Experts of a small language model: width 192, 80 experts in each of 11 layers.
Below are experts of layer 5 (counted from 0) of a mixture-of-experts language model. Rows are named router (the router's row for the expert), gate (a neuron's input weights, with its number), up (a neuron's input weights, with its number), down (a neuron's output weights, with its number) and show model dimensions 0-191. Each number is 500 + 40 x the weight over its row's rms, rounded and kept within 0 to 999. Numbers have three digits each.
After each expert's rows: "comes before" lists some tokens at least twice as common just after its tokens as in all text; "comes after" lists some tokens at least twice as common just before its tokens as in all text. This comes from a sample of Wikipedia text that the model never trained on. Tokens count by the router's weight.

# expert 67
router:522547497536423483504539499560538524548482493514512555513533575520499523528601515502565500520510519501517484543451489507549554514466493522523532459481457509471536472468417483495537445562527428554523533480542514459540486493546547442468509555469501509472524433524460517506487588468436450489522599409566518530542536534420551501498516526484437507460484532569490530465467423468523416508499407491498586475519481576467476481515563487466541477496522491495471477493474488534522474480574439549516489518466505501566480415477470459435490492500500514517460502501437519478388408478505533482
gate1:589532437501507456458497560541569572503494510479490440423483526454524464483537571495544442591459522521501587499501480499521501454520490478501497509435447520480476569431451558377443497453549490457515478511439484485517547514438483492455509495539546510495530485497535453505459562531451492453441509507449430481481498578473485522590472488485526500461528489463508538479495518461548542492492496442456387514579541453526486474514510482511489534517514459532531518514396536497515520501525505557488560513528498464530504459475504516481538542505407497549448408477517555540457545499515440519
up1:564540437461489522483478525556551521521452529445532455462538518566483493528474482505537520583573531550469556483576579473498503504506511457415510514484503493493492501419480483477540509479514489448522452536503485457506559504488485521513451502553516472536471485507531485472508500518469458511449477528438402494500481499492423514500462448459575486486549412480560491519481531506488522519522504447475378475635514486462516421455528611499474525473497516523441476485455525544540545485524419557494515430501495527514480418480503590506547497536513518535485456458536522579561513509485479441
down1:494507518506527500510552468507528472435554443551567539465459475454528586447474516502580528466461495516461484479516460514544503532513557485549488558516510517539475503515530508520474507481440593483502529455478501514499491430472516395436510515398490517451511527464521502498430537495510466477471528545486546489586518490563570487442558562503419501448546593499510401509495509536532464460499444569529518482486473483492482515511492430532481427434472505494545575550522532457474430547480503444506486587496465448524503449450518411475450545517500497503462542554451524451492521460469521545
comes before: "\n", " The", " In", " He", " It", " She"
comes after: ".", "s", " season", ".\"", " year", " time"

# expert 49
router:435513465534444469544512559546507513485429510526482539530499580527489492507558486455565479589459489513533501519440543491543466466563468553508544496490500491478537473500480445516478442502598483560532524492431483491547456457570615525469498531447491511524481516549549513512550568460464516506501543439542537469544465441461518469470572477518394491440515469539483492472496451510561487491516475503530500441520498479505514531442532475534546502469452516442488548444523506498513555519529512524599552537418602575439441458488490505505450497546532598515509549531472493501449479478509492499
gate1:497468491498511554541451479482503516438507448584535551492454398594501462441523502477441527474504425482479545487542488497488531500480496515508506507474447534536518529509509463423507468483579503553561516470493469522493558506468541501555510452530545460580617499515532529528552522493533499476415513522557510410558470456472571426565522442470489513529520513548458448519488477469571448563445524541439491534540516488459446521516490494510485462449595584493456500434446509440535500507450529539514520530429544501496494516504481553519488494509477490495534486418426560493520512513512564489
up1:478497549504512528552495569469511508413456516538488504551434443565505473433510462496441526466495486458504562495503449549469526507516578515547516518445476534522505500470503486496578500447532467579616482449476447517493506521501518451540567492473536471526584439478512558579541491478521522447455527564569453446578465479512562434563478439466464525522557523535490509486500471516595463503538520536471542511461489560534449466528468543513489573529526555525484512405491542443478491500518584501484555530431588552506491536518487519482470514429462504473499501479505533483467516500521554474
down1:516530465484505502517474462567494453497556439433468543434483505515525419512500505475528516560478502384485449539479546488474553475528489498558570517513538508653525476485463518512454470548506570412551449518514496448560477576505497501426474483529484535469507521527548479458446481498502465500541485508471509528496462506599431440446523546514528409481563558505501526434455469541550499458473601492478534507490527422468495459510467464512544513507517419573537519569481540483481456490520475566462532553520557463511534477471529524506508541504556469509547521506488487519534513496521467539
comes before: " of", "-", " years", " months", " year", " seasons"
comes after: " a", " with", " an", " the", " in", " for"

# expert 34
router:496529469497393480476513503533561510575439500509536543521604523552441530589516524561511530511570413491526427507463550505517560518575465513501544506506470486559427453479492494509468453521476423506473508472583464485511538510607527480482437533442486550528457482525493489468525565503443501505492538459496513490529584476481581487518555569523487525456491514578494574509466470456486484510556466469522502488555482496455518477466554533495554482519441510527435545548556585535531527502511466523572487473469528522495479477530516510496432495528534513552443447512472524476492496393486491486
gate1:497528497463419451490553558476498475412493501447511468522486504509486533480522483503556503480491467505556495519474499481469524462524478442484514415467539487527472591450508533549557455513430535492493473458520474494542478518519591563488454502476472482578548562554518502491456466529508573525512409448512524463470540505488481486477488524530522515505512516603454508536517521511422544486467508503508548546535497627487554516500460522477529509579476454552489564439512471511557542442468427574545515544477478514565530465419532516501429468489558553477440470440526559485422538448481490464
up1:467466437517524505465500481589493481526557499530529510420469517486482528467560434497475477450417586524461487514443479448507362514437531566552495530524527505484561473470466461453432499496547425521514503524455490473462535510415473404527541502570529494524519443476525522508509456458489483564463504517431515519501469557493486539486495498478468511460516456500529540452518553565513505515501561522471413481518583415495499485528514469484490507446528590502456496486513521498472463498545534445468514485591448516476503550509503462499541477483441453458467569517548472537585516548538443501
down1:461483499488491463491520479572530504488478574508562522490538511459456483438532482496496496460518481433536472530459509505517479487508431504474505494507464478412551480556471511530517492523542604505520522500552585453519509525493460593519483586488485522514458486483572580485471503450495487481533487518509434523426427580491477446506483571540446498469440510564505469513513498491469455506511528513563523491474497523574473509599516532563546559531444513442519525477613513470450526489430480548547517524463478433521506540492470500461559522543607476573512557473557493476477521480565487422
comes before: " |", " (5", " (7", " (6", ")", " (4"
comes after: " |", " ", " 1", " 2", " 3", " 5"

# expert 8
router:512511479484388484508522505541567499564406492510480536519567544499520512485551568519514513534557492508503515539421494515554554457453445542480542482498503502513464510493437511505521395492513434536498514454550498466576506456570556448478464541437487498444497454521517488452516567451470516466559522464570531524513521515476563506518510485494399517464468491570502498546477442447534435460460424479547523491529470552426525545479577485488575485530464508484445485569499518543517464495536486554530473509416524551526459474499514457453453491497482495546467453522443494435429432467522501464
gate1:526505443543454478553462491462520517429481574461505422513561479470499468506547535437535513576468483445458520502479525528434493507491550487572512520485526415478479508463493502523530598493490422605433566513530563471505483532578536521552497462453459483480613488504553523504502493526509526464526488497543588510468481491508470462418526486544476523515448474506531483525515470488476510545496516508504476490489538511396471455549538517544500454504426492503555483489520446482571428477524549524553481552516450558479409492485397499450470506455497452527512485549557507462457527561519501533
up1:535479540446535500450500512476597451568483476525505521556448551527488512453529452529467459499503518480539517446499535491473467519496525508468475474509511599498509486546527454409535473490464555493511476523465503519415484488411479571518485479527458525557482505484444461479510519454468484497510546492448443456461495524520522524507527540518553559487502558435453551529408537516532508450448453502519529496468480508537488536457475417477531597466581524473391494497484485483412530510501446457470540425502528465526510464502478476487507520491493559473451542443403517545578438533479502388
down1:561469462554490477511425542534435461467423432500465515468550539524444516442508521406454454578473530474525500474448454485608454475457464490436523552514545363479475494503497505524509516473568496484500533522542502426508534477530476521498500511459487487518583521540473490541491505487518485486510565445463528501508542455539428492468502493436509507470466514544515466468594471527575524487525530541503505521489450471433451494470507507498524517457419458513522489422468532511518453510446503479529436503501420532492566526452525550486418479560519461484530476518568529550507445483592467498
comes before: "\n", "S", " The", " ", "C", "D"
comes after: " ", " No", " U", " J", " M", " D"

# expert 73
router:477475509501448554437511504513574493499447538571516519460597503486387547527552552540508487516535538544558460493497477479539513511514480554470533533519447542452440437470472437457514438523558497501561452515584543446531463449539572496519487523495480541565494418526515513470538577479462532496515539380551512538550565522512511421537545518519427520437448520491513571564427446474476514451495475510519555475495515500495559512476518477503586496526532494498507521482528571518537538528533466528536499500450555486557445456529518469505481457504534532459480546484505495465468495480551563503
gate1:510469500498439478475437533506480528500563519506458524449529479554497429514515479488465477511442579402554494547524438491494538481515545566457464551476443490528533449550502481481465505441562527405468550485508507455526423456523596504505581466438455500491493454481512502472507552522545529474507514535443491496496493511507477481556500507566508491457488618482415516485504511511490561496518502509538502547511487425445541534450486398486539512463477534582522537483527541553495515522552528567578548536495470540532404498456546466469481463532461428507533496531485478518557513459471422528
up1:538488514473492468506433564457512532555490472482438553478539452600512527530497519484435501493553561482541497527497552466480503495494512562415498558456529492478507498545463475522480486533538531489470561527555505421517499466517591502545498496464517551518480504479525540506550481478544588461488479473511468445554400578518436472633559450541471517447460514484485502533430545441462551493540486490521474525471524541571556524448474435428523510464460488551463499472477515532473488529568529528509522456459512501553458515437489535524494502533547409504532530500500514432597476515517537549
down1:483506495464598454504484514525490486497511540476529512500493458433401524531467525505489541540470538504456438435497517502538524544524434480497454503526508439498431527525424553470462490513541562444530496493484495495515520487576393500430515543491540423533535488474486456551503433517447477499454512507485533485482489527532545476492527507454535485481448456473464522492523468469520450435501541575447514533482471468561531496483482519394523573475573510506498572514445537470453478456441529428447405504468542466454489544522516514496506448526628460517532531438498507483619473503503484515
comes before: " |", " medalist", "(", " medal", ":", " –"
comes after: "|", " gold", " 2", " silver", " Total", " 10"

# expert 77
router:459492508573434487512530496543512497568419489536471525515546560531478517499518591463499519538497464544504495498439474434517543461534449517494545508473476484513417508467476430507545454500497466563548508485484549472539515491565510463554460581443452576499486474549499476480549528490483535496533552462537545486507563516420502507580549494499426569446500530531523574464513447473597482402498485558539522548540492491481497482477487483518583457510530490480510524497558491520546601552558459550560526473469526541530523479459574523485467443487526495508434519545489446479431445494543514457
gate0:561559476504484518429507511447463527489444496516476508495496573447539512420509475488469454523469507513494548483405462448481455592513480506543462475494540509502479514556550544494507533480522451577491579498484551448508502483429438458493553540460529521478481524516476496533485503550527472503513584540435580543466576529572457477530549434546473482444478528495579483470539511491502529499437517451449438597517522439494511488506465556527538508541462484540492527594467480441459505515587474534581480443543555512463558518498527513499443524419493522521446545565505550520498510520498469475
up0:529479526505499541525513518480486545489437482472526489507434566466557508477505545556433554564564516431475526511499494478533466539525422516509575478457517491488493481486521501477495470498494477442539575528507491486473518476467527451554533579539520597501454527441519428468507432545549555528517483489406521463502485513442430549530525493447439546493535521499470520440530512508518480448477484551477455588575535496500527509435497615518538477485484505606477561543542546472469536515568494508518452486528478546553445522534575431474490524498458570487470551514500391500483505495510532469
down0:553487459433500533511527536557487481543528480431551495423534469501460463452480470533509494507546570488452430485514570538502483518457480504463492525488561522487584466475435519488458451523487568457422534508480449474450483552472588546514528512436479534513527516528519592509467538423538506504506456515485543518526562497584473513425545511560488450499528500481455529583492477431494462474562494501537511424537542544443444479500498497504443522556531488519453529454550472536572441460480594459463479558540497512495455429540464522474528455523486498441440482485500533504497566571540480524
comes before: "\"", "s", " of", " (", "'", "\","
comes after: " The", " the", " of", " \"", "The", "s"

# expert 2
router:468527451515459547558516507574574562524486449546535553501570600549453486520539499511490504495481513494572495535455513460488580467547501542503546482538495474515500500511459470468520487551536511555544472459477455464523442483539526449480502518438451534474552451561486475526547482475440523511560540489581512535608580511458549503481537567579485530486517482567493541498501496467494527499441452543579487512558482576517506522425602548501548494497458495513557508461511507546524574490504509533471464466438529478471472449458523488501420490570534564499472483453495466548490454479547488442
gate0:458508503444478497518432455529403401498500460498493487529532487489492487528403513480483511568495457497572547480559500552454487470491516519510550513528492507495462511487537480568552505577522469473544464491419506510489534464440538487467511461463503598492554459517445436518548487506498508481472469541512567517506495473544491496479525478437443422509642520553587523517489542486513544525443511534528522476488451506564533385419514496559512498452527479526520447499497487490402535490533508530517529433487545496549491504476571497534472507488558498474555470456518503528497461518599554485
up0:472523559508512588531475497503563439444465470535544507539526444560551491528467477385470515562531529529471489482519453553506517478541404524535551488500540510503420567543536497522496511548603488494517456494457481485484449599477522507467499474464509535503494562506477531509499457424521463560508544475478507473516479455509495540466439527382464567511530577480493484500496497466430536574474462524524519489527488479492486440456523441490486482457487463537503513475480484599504555537483555453473530528484558479545515516493541524474514490504539465536486512451561520511587571478568495606
down0:518448465447509547517520493497532515496506506545506513511509466498517460476580502482457515440507530563486417587506498485413529563524480542424440513533471502476484524406447512459481417507522440472506467475515528495515503485486471533571416519513533444520539564444481472589489482471438459511514505455461471504504434521619458498429569468497441531504536516456489523528517489492511496511423476446501525529601500433524512477503512526500526557470481576460489531464489453525539485441420505530523520571544436479478446496469520453492454434540532502500468486531536439396466459546498483490
comes before: " a", " the", " well", " an", " part", " as"
comes after: ",", " was", " to", " served", " he", " and"

# expert 22
router:417564485571408484481562544546467467486484533465520550561514588543496567506543517476521441499532499496548520474449495491547469518484464559499560470516433522494506511499454502506499473571545455576500527517477453461547525503498480462511437552501516499446487494506431521509515530482398481467568531405537478553526502504436521527481506563530450493522522496529457563502451447512526472450514446501528577490489517532513479469510544458484506509465502557544549545461458540569518500505547539530589480520501503548506460385467468499474447491583511519478452478464397459503459509453533485423
gate2:502527531452488483460490522491513451488487484443466532449549376512482479494526473562436561516586547469479485493523490520513465548485472504528499513548545530539551483506503481513514500547526473501477588524493490535483507513428508430572445494504447458507548467590519515541499516490530510462444469451460454557432528498471434499511526471558493512549494523573474513588524475477501545492446528494535501462507411518380486540465590559534468564509491502515442508501464516527541551552497560572476519512443541530497385618537524495506484518566457512539522471444495439521486491513504508503
up2:593485488483622421528481513518471590520491520530522474494464544504455510475515503507561450501463460460524460515471477512467519529457482517538530441486469439535492528432477503520493543503513526512532449509469536472497481505515552556424513515490547598508531503494499564508495554461500487488543509572575528448528516430529579513561442525502527493418479448507497533476471557506525427544567481497446496513509488463595579462473420521478523479461501552482520523502486528516450533380523431449478516462521483526487535476422491472508580474442589543525483485499464564488463505495488437526
down2:502437504504453521531449498467540455510490497493473464505452530534471516536491448487550489457431531466492478495401468502532514502502461463490463515491451498553463473537525463505494448544557560534505518576438506459427518556467526529533529474546508550492511605529539494534495539519527425527455466462476410419484516464510484418537504542497520502435505474413522500449423534525491514421422570545533534464537423482600464461479482573481504503540487477431498498559484523451515503508545508483575451427435530488439531472516526506472487560476525545493515425503449522471521543489471578488
comes before: "\n", "|", "-", "The", "up", "year"
comes after: ".", " |", "\n", "==", ".\"", " =="

# expert 25
router:474528437507390519486493531500505529520455481474538581542538505536408511470570567469557473517535487517493525551446572476521530430520456478501572483484488507478439456488450480468543432462487457551497500435488479447558526482530548475530488508439460493509496425551472496476532575409459494486493539418518560512550550483472515459520541584550471502460513498526466511533497437530509513446525451465541528483522465488491482474502535487504581482498471507533441482481488532606509492507524533540507514431452510504501512435557534469483413480542506576527466508485440546486458378507515503448
gate0:506495439483482521485447536502556519503464475493466522456562492541488513569489483477460521516583522438483498515501476557512414491491523555433492511617565459559465480469511499486467467470551499539534475500614493561529567544542488577570436458514494521483537511440485493445476463477572459546419449494497450445513459446516482512543470517460491523576495461488510418487487477479453511596425522535563514501467537525454540451463475570417501552474446527461487527441476602496522537459469521510532462489523496519489470519512484501556524510532475525526468463474524462501499531459516484406
up0:517506491452561467440409450562506537467484458445591532528536489524551478532535483480443499535554512461475516486456496507540470476471515553464553504521584512481491527496539537572520481462507508530458461534548500520489521543518482510553464524498509537505453505528523519464483492565539473518523482504528489486512490518547462441563524440503502468511510494470465505425496415571457481499465430501545558554519535478484546404380484526419534514464477440458518487484479529413478502453486503548493557528537535499522528493585503472530501564468524540604582517463524436506464530446391530445
down0:510465447503525420492432546492530504491604435515521473458587488542479476538490443432549556496538477521475452518464444472501557490523501471499493564460469543543498486538486518541545552579480478504553535493445544445492458489498525476504498499534490507462504464506559519544556528552434472463495547528460465491511545486507486530425560539481538542462541564516417457504555436483535503515502538513463501455476517525572527493539467454523559485495393484468455497553463497526468492582445484583597518482543519550484583500469525500528459522554506455482475553531479470451484466446446522597
comes before: " |", "th", " September", " April", " March", " May"
comes after: " |", " on", "|", "On", ":", " in"

# expert 75
router:427483518505407493507510490550484549511495519543487483507503586509484549445585507445556513532502449548576562505440457487502483523524502596542562501528492571436466432503527478554520449513542484584456522498520500469528509458494569531470514544476497617516521519558534504477501538470474524519544578464553499467522550501430487465468533507513417498412466561502552519406440481441544526448495450525518479555536503475491469532484505493539583533517462516506536485479501499468522566523590502553551510491458524492508519448477571496475481430507447572532484515472454483519485463456520489477
gate0:443516468482523455461528497523466535435544526416483480480563539435509476438542471480497519462539502501545484530544471562496541506512436498533504559576532513523497534471507462482520504488509516491435480474481449526512521556544503568496423432521450490516474448524460489443553548486471446497560463524526551493462486505462535474571562537493446479463465522483512479553499463472482607497490443546490530532560474434525482556503450452488538532520454442473503507478506482444551560482603449538537597547451427501491483493478522505463551527398514592519520506446475519463471450484490586435
up0:467410547461477494501582444466478537547443456523541511532507484449445518425448521553490449445452509486564503582500579503539484514524492426440440450508507549525482523524494493551533509486514436458500589485481504458514586429455537528488515504480521465486521570546522428531491494533457502508480540482476487470527515547465511445538502477503573493533441453463480525457567511464495429420486478449532480557437495467473528517535515527515513590473504504492495541476503478518520501531483539418537474397530540472520472500532480583474433499497461463502422454586509510503525501483407512546
down0:504520544482555545590495504503599459513490550516481551491522546475524480450491494419532498454517556531502522548464501576517580498454510524509579470538494478508553488537402513431447490523491521498469567473522500581535479489525548443466441456543457497465484472615515520465539465533532522537416507455552478504485542535551504485501501523425489583534527523543503492549526429449471421488450550438484511533538492528486523494592507509462512527495510456547534460550509496546500526510458451506496520550597501548509512536487461479454529542490521448504472462459542442490440460530502437425
comes before: " by", " in", " on", " for", " album", " of"
comes after: " was", " the", " and", " film", " a", " The"

# expert 3
router:467528472523446532490453496517526503538415446543437519512556509471429588498581526500479541520580468516548502569448531472517512516515504549515550518510469513531434530520518449480483433473477478497531507485538527430577483458549555385563444585454496540514489486535484495462552600509511555523494542435520509506516537490457474468528529524514459525487450528550514582530515456441483497448520435524516534450543456498457478508486529506511577463479517541494477540552508565534532551501525504540529469474476596549495498482560525424495439481518545589487467487517468504516424474458477544538
gate0:544527542485485550527448524537511454497478496489484463410535485435489533516514549496555596534515534522497484471500462531523583557421463501513519536510464446562457529580413532435419469489491530541466487474566478506487517495537527510525494476543486492474483524479422427556492597538528550443499507448510460526464490432527455456508557515536486534554486524522487542523467488469509496407476492447489579445439470528545506506448514459509499525478507456523521551519448616486517446555489501484495503479511415530463464500501501466487373477466557491500487554518469484444527482553529474564
up0:490485526556479489496444570489489539521488461561528515519493476491587466551450488486445504555538498489505483487462563502500476501572515471521492527534528476460559523522452497526486488495474521477559525580497541525465455481461425524417474477462594481583509449448497532515536548558514449510487498608521493504482513487481511507525530477477480552537488480492427490468510456481534496501447632576525511490480527407527458544540481485458447468492508486471527544484582478607460538435483479507489573559524530486487512497521519620522502525554463492413512473538529419538474551444505541505
down0:562519563453487585495512465472516496577508463449479497511543451538542550504534492461543491494415487536581453499463514455462537572510469592482434434466512465476529525468454453465545478509497418539513492562500482484550501451510483577558476550533455509493435470483494479487531576478469542559519515493497535485536527495491521582473431514522517480511531469554519513522437443534443471510498535498492451411439495532465488513426418512515529453473520484493558480477473557502536464505511495469536465531417569506478436446477500499555496430545443510599503493451479450500586517449485490472
comes before: " |", "′", ")", " m", " km", ";"
comes after: " |", ".", "N", " /", " +", " 3"

# expert 54
router:518504443546490483421504504573562489466435517492480522507543544524490529497555572521505489490473471487566492534485521396526506481458531557455487505520507453485462465487470485519558390488520435553495495471458498470515479481549494465590465566432494555539479455562502482465538525440480515527487544427524519503492496512446527455513549530549425563469506540545528515537472444474508404483453472477546592540532541525499514497481505452509630528500541547490496493447523507569531552508536416523532502443486525580492455450557511521464501462532468498510442548463446494454486448439524484516
gate0:533558449526486468486498478466487475467484475527439501546504494547498465509454501503496551467502538482529505455516564499540460472435492529482529494513435526510552495438565540472499516506579491404552484570498545437467588518563523548474542485556497458478547527560470531518511470498459608450553552540446511385491523528494502475527469493476503584495481501456514529524451479512496513488534527544478536398491538463511504441480524454531564540504535487515450584498545485493455423459492467494511491547513442428539484555530484508544577528529541496542471545631493487551547494488525420513
up0:524493461525463512524451459549528489506442436478550511545467488529609482515452503476488462518516484527574462465489597428497512563530543553554502445565430570482520479457507550515492519576446512477497522556441514517514488509575539523477518590500543559542567500574476487508461498521467511477480516435508512408458577458457508513508477578476483507510500540519485547555481410555439505531596526467496540500489526510478514504497555435498498513493514439528454580468564496511463462413509468489511508510540574464558494562484523505558520490519503451511466526512436550552527528523502448507
down0:560522441396499444396511452521507548450545476515583484468517449549540535512551594500512520518496510417431494472495412549520566570522468456496509531472529460530503390546493508407525497463532524476479461492485495475451525550464502452499461480519451502532541446476530497372519496475514497492460509534504487517524540588510467475532509447479535478493464526567494454503506536500522454447509514559516488526491457509481506508518477579517458506541521492495511552546565444520475508565565501556474506469424455403497512491494437528522571468472522501515464451458485517523570509483516503541
comes before: ",", ".", " and", " (", " of", " in"
comes after: " United", " New", " of", " York", " National", " Royal"

# expert 66
router:439516519505429535509479511589498549523451474493474518547566517500435542520551549502527487524491498554528500519474532456480480542500499514530541504458446466469473494464422468466529441506533451521512534453510530415504483478537583434545433557464478513527486441508521462516542529519452490519547591485537486555538530463461557420495567585542492529436477498525480547511464465453511457512460408511524529458535486492502495485522531495532601447511528543493486512478473496541521505543572445492491532506469545487531457442575499478476447453560497611522390484530467504455442409507496518488
gate0:577469453471464533498478521490497422505518442482501499456531479461480528545475531558563410488473532430545550475534501429445547533498516490486433529483508418454475433521467499480528421494495483487499510521547463508545533552519499470556537548575507475537472540403488488384497496541478524472541430558462512486573473509490534486492482459488535509521501478482556492485512515461449480475472553471520518504481476534504498484564575534554456433529466573518425517513515500517495461490498460515519484496490496563574388468503545468607450486511507512449501486563576418539531477523477555445
up0:518491471543514431482510511467486455511513526499415526596487482496522492427524504446473554477520511555493499525569486527533501491486451513568567540507452566557549584497506505476439561441503472478491548455444530403519535494522498444468486446459483519412472426556482499565429483475458485515502508423521479533440545506539480568453547521427537471541548513522526517539489512533520505601514421471452511457535503548502530455532454437479491510523526475488564425539468504483540536470474465544499491512508440459450548491551480523510509534475462510509528514419462592473505510558516427547
down0:451477493566526523488473490497482484540483493442492482484466457480554478547515511467533482469525560510578491433511434457489462430520475530482452455487526483533566584477502529513511553422458529545488484514455535466497528494487534516486512501500430562510514419542499506477482480493547463614500506560564485553412463425486500477460521428536483524501498458524505491529514446518540500498506521544450442518552583514576495536440435488528547471471407422452446511555493512516446512491464611507507530511540489486478550544528493570504502520443533483391508414537501465480464485491483481422
comes before: ",", ".", " |", "–19", " he", " and"
comes after: " in", " In", "In", "–19", " September", " January"

# expert 60
router:480474527500457530510482494587476547495487515511474513534578587478413557510481467441558546561550491532523460552464539492537502497474555534523535528471544474474493463503443462513492444489578461575522531460500514477543432436512597499500511528445454577497530530582514474552495540492478470493532578527555494498596544442472518432450546488558408516466506501551458546487474476469518503473503508559508526527523515478494476586498547438576566457569472510483522497467517514530502518518594484542547516470438499493471441471488500532483454488577459530518471556495500510553439454460489487534
gate0:458531503470476492535569526545461454461576437431589499536443466556478401515484551508494456522463459414435558504466496504517487463495451460476537440532532494516512514491577519489458468508475462516543464441500424458475555497471563509534526502505479446509540468507482475491477471533532486471491501538522450510442482522477511492553464572503486464502526520453404535490545493520457504487444436484573425450504449562455473501505493445434504468560528556592524404437516562544474531519417486530521489513458504519453545484535467441532434575498498492466472540540483544518495496516572502527
up0:435551513401439528475544417466494510446540423511488495495540542453525531571504488514448501543469530477454476528506506525438474513453489525410507496496543507521501460574563492469453458459449472559484487461476481451470469435458541504506462475499458523490595509497516475501461508509498496517490565549480452568517501476480544438497526548502532468483505445485506578497526557555488588495467499468559464527459487489442496524568498524399500567560590536515564541446478482509416524504535499580443538536466490456452495500495483508494499524446484459602461536491429528461515500500502551563
down0:519491482472438507525549508498506497488501525543462461467520540491534513509479509536498535473518573464489503535535539452465480461469456533464472453520511511561505452542480518551567442498483533461512475517471519518536497499473507515532441523507466453569585518436503547457480495549510488527456530483523485460496497452500484460518442533476523415536493465497487467496430565495528579502446471565461572440496565555523489563459517496413565520596372593565529521520567463467424567501485458519460465559548486505478539448542432524563416507575493508448500529483491513532505603497489492496
comes before: " the", " a", " his", " to", " with", " her"
comes after: " to", " he", " and", " He", " who", " also"

# expert 24
router:493519447582439482444559513515537560509455506540494520497503522556500524545530501498576515510469507558554446509490494506495554466461455536512519493538471438503503444490482485448541468544520464530581525413535537448540526473515522467512421562479473536546521489504490527496463611455439480487479552452514507473537543491468533525499532546530415508429534528540461652495479406446559453466503425552506530478552468518507498487511509496546534484483494592542454533507480528513519490486535477533556457521446531510523439446496539479517481467519522591519471518496408456496454485436551510511
gate1:527486478502529456592366491519472487557506508554524485488490472463508477452505487546520558513465463506462545577497533537518447497393482474455478499507490479553494446506492477583462462497572512501480444456560580489576498508488471480511449464489513548575496486539636518541489465522468545512573501476507529497514500457564519528479524482480488593505469443552503464469482537504529543452498527515504526509452521490549500511489466432447488356466521474566528505445535485468473495553466474464493478533492549474472445498463502426563478526473584449483492456418493500498502475507499540527
up1:520470492527549467610372510518506480539495526568563497481456519529510464466476472541426540568478454574508533559484522616488455525426440513434476503515458444539512475506479486586447484513536541516542450504520569532569494494491471506518484472525509497528467483515576445529458473560500531533553504484485557509510514482524489509493494491505514583484498402525470503455504527455512569484519506543516556545424503511523516484486474469445507395476499503526472504443535484480441470538478502450485448518496558458469517520524468391495489523460571443515477445402506475522523498504478557485
down1:532464544456491558518499517489478490485489453416520461479500551535412500528513522492538518515543529535545553470500509496518559401542522548468510563518481606586492544496493470508465499565473498544466386542484425544519521506381427512491516527477494473507490526398476491526573511442466481467513571497535424539474511491510497428449478508458484541448493455502535510509466497546487544464524529519629528491499530505508513430505524453488478455463473475462530490526420473470480510536422594456433479489477478484536497564477445483459496531545456522501475478485557511513522554495490529501
comes before: "-", "|", "==", "===", "The", "="
comes after: "\n", " |", ")", "\"", "---|---|---|---|", " information"

# expert 26
router:451438538566467614497515464504530537584441421515486541488535502464441524568566476530519517496522453562528490532500537511523551523537498572522548465518399472503478524472465486456487423509509466519532483472526523470542500454526553446516469544469506537493520424532477440468550542459491516517491524510493503512541566470492537486528534543521472573435461470510483566496466440464490469426540508503536515478560518505479526527483547540492567473496552533498451528556580554477480540487516530505511448478475587521522485469540528463406437416502513597555435503507472496504426439453504484525
gate0:489568451546523466516487527494500500502505543579550509488474476529544430442483482490580453491527478463466495495427498470478431473520459574467474445550429548474532594490395500450534476516505562491467588517431431473479496556556525563457446487476466495452492480494568490541486496516510475591559486479550507471527449494488496500503524518557527467460504485464488462515471480518594439517531521512502522462483502566502525458513452467515536569514530521555549561493537490499486508442530476483486528499511520581582522466475505538465450553435565488508461475482509505474491538455457450360
up0:524540515576508534481466528395489512522534510501523504476511457442501476479457503466494470472498562475479536472503447492489438535416477564505494520409492523578504532478512509491521482509488518557549489560452481470504499538510508504487504505463477411504532505464512529564491580458481399467602500489561547580481567533461480491447505482528571454561488550482473498471504557506517436537564487528475523460458503517504487520527498462458481510497522444445544563497597545547515534410542429435452515501465569620493482525500541514479495536507474414528473531513554472548495513452530548450
down0:527509478540485511460557535527493484417480490517495535426495485482553442514453507497528556441506453462468410508519549544496498472481446401529489528550481514541517561424583438468512510493448463486477533547511545407523439553427545483487491438497548504545424467576466533504459525444525508476477460498473525512519498465518563489437479450528544438517544567496543472429528531489478530546464454512516417565520556549546500482532548520501526481518456527561458526471470531437540448586476498462470505469521510462516477530475496457559534556535500471513439502492512491489470497491505637515
comes before: " |", " MPC", " ", " 0", ")", "moor"
comes after: " |", " ", " km", " 1", " 2", " ("